Experts of a small language model.
Experts: 32 experts in each of 14 layers, 32 SwiGLU neurons an expert, 8 picks a token, a sigmoid router.
Below are experts of layer 12 (counted from 0) of a mixture-of-experts language model. Rows are named router (the router's row for the expert) and show model dimensions 120-159. Each number is 128 + 24 x the weight over its row's rms, rounded and kept within 0 to 255. Numbers have three digits each.
After each expert's rows: "comes before" lists some tokens at least twice as common just after its tokens as in all text; "mostly gets" lists some tokens that are sent to it at least half of the time. This comes from a sample of Wikipedia text that the model never trained on. Tokens count by the router's weight.

# expert 21
router:146121206103103110112128135116132135130150130116091111111126115144161100162103166102117181128088116142100181136129119131
comes before: " |", " ", "|", ";", "3", ":"
mostly gets: " –;", " +", " −", " Total", " MF", "}"

# expert 19
router:109154116099176133133122137123171142121124131107079149132144155072132148115109138107148151120117113152131128091119179165
comes before: ",", " of", ".", " and", " in", " to"
mostly gets: " School", " University", "ment", "ation", " film", "ics"

# expert 11
router:109167152118157152122145136112147135128083110107139157140111135125132131091125112125133134105119143127113155140101150133
comes before: " |", ".", "0", ",", "–", "9"
mostly gets: " December", " States", " University", " January", " February", " October"

# expert 0
router:104108125088140072110113121153134129174124106120146138154107121132129128107128123124126130083081129108074167122100108118
comes before: "-", "\n", "|", "1", "2", "=="
mostly gets: "\n", "==", " \"", "===", " ==", " ("

# expert 9
router:114123130113136106117139153102153146123135116126123136108118166065144162131102113131145122133103110129152145135103148153
comes before: ",", ".", " of", " and", " in", " ("
mostly gets: " they", " City", " University", " School", " York", " film"

# expert 22
router:098108197134127119089136164177139135099113114124152144079110116182127144102160126120122110119085122136099145111124154149
comes before: "1", "0", "2", "9", "8", "3"
mostly gets: " ", "–", "1", " −", "2", "9"

# expert 2
router:099120174109162132113132142165145155101130146127112133117135118142107140087162108150147112138146134126110141152123145173
comes before: "0", "1", "2", " |", "9", "3"
mostly gets: "2", "1", "6", "0", "3", "5"

# expert 24
router:116105176105131085120152139148131117168129114119160136124120112168164116142128122167163140128071136119134178127121107117
comes before: " ", "\n", "-", "|", " The", "=="
mostly gets: "==", "===", " ==", ").", "\".", " ==="

# expert 1
router:131137161123143128122147138120153113130131123121134139139136128156130108081149118101110142143124164128104142132103148177
comes before: "0", "9", "1", "8", "2", "5"
mostly gets: "°", "′", "″", "0", "1", " $"

# expert 23
router:105125105096145078128146131142132093146156105094143127108119164120161127155147126100143138119108107128180138095111111136
comes before: " the", " a", " to", " in", " his", " an"
mostly gets: " that", " his", " was", " had", " its", " their"

# expert 18
router:110095138101151037132146126121110136124121130095153137085122113133113125082146115158179151138128106146092181178135119127
comes before: "0", "2", "1", "3", "5", "4"
mostly gets: " s", "′", " (", "°", " career", " released"

# expert 4
router:132163135154140108085131131161164119104065112073147155147120156130114084118127099132148093114108129119098148124120149136
comes before: "9", "0", "8", "–", "7", "5"
mostly gets: " I", " one", " United", " North", " A", " second"

# expert 17
router:111134233121158123120095123139128134118121120139105118139125108102116094152112145144132167140085111144106133133089115154
comes before: "\n", " ", " |", ":", ";", " ("
mostly gets: " ==", " –;", " =", " ===", " Total", "″"

# expert 14
router:116123123129130133095154154125157114126088116105131116168130127149149123180124095117129115137137132135149144105138125126
comes before: " ", " the", " first", " United", " States", " season"
mostly gets: " the", " his", " The", "The", " its", " their"

# expert 5
router:141146176143116115102143127111153109154143092103130122141147116193126148174147088184119139098084134107154180121108087155
comes before: " ", " the", "\n", " The", " a", " \""
mostly gets: "|", " |", ";", " &", ");", " –;"

# expert 25
router:093157138130152107107099102181123138145109110099114130098099118122118127111149132143168162117085112127121121142126146127
comes before: ":", " in", " to", " of", " by", " a"
mostly gets: " made", " won", " used", " been", " was", " were"

# expert 12
router:137110168111136074095157157156120064129101152133169144135134149122137107115135107132127153075136161082056142157106139143
comes before: "1", "2", "3", "9", "4", "5"
mostly gets: " H", " T", " C", " F", " M", " G"

# expert 28
router:155130119130158081110134149132115124094142115114115096130124181106114111091091123133161142137107098112160129073089111115
comes before: " of", " the", " was", " is", " and", " a"
mostly gets: " that", " which", " had", " who", " is", " but"

# expert 31
router:130094192092125093128116133142100117144142109130138124097119107161142138122117129123145136091097161106087164138123098123
comes before: "\n", "1", "-", "2", "|", " The"
mostly gets: "\n", " (", "==", " ", " \"", "==="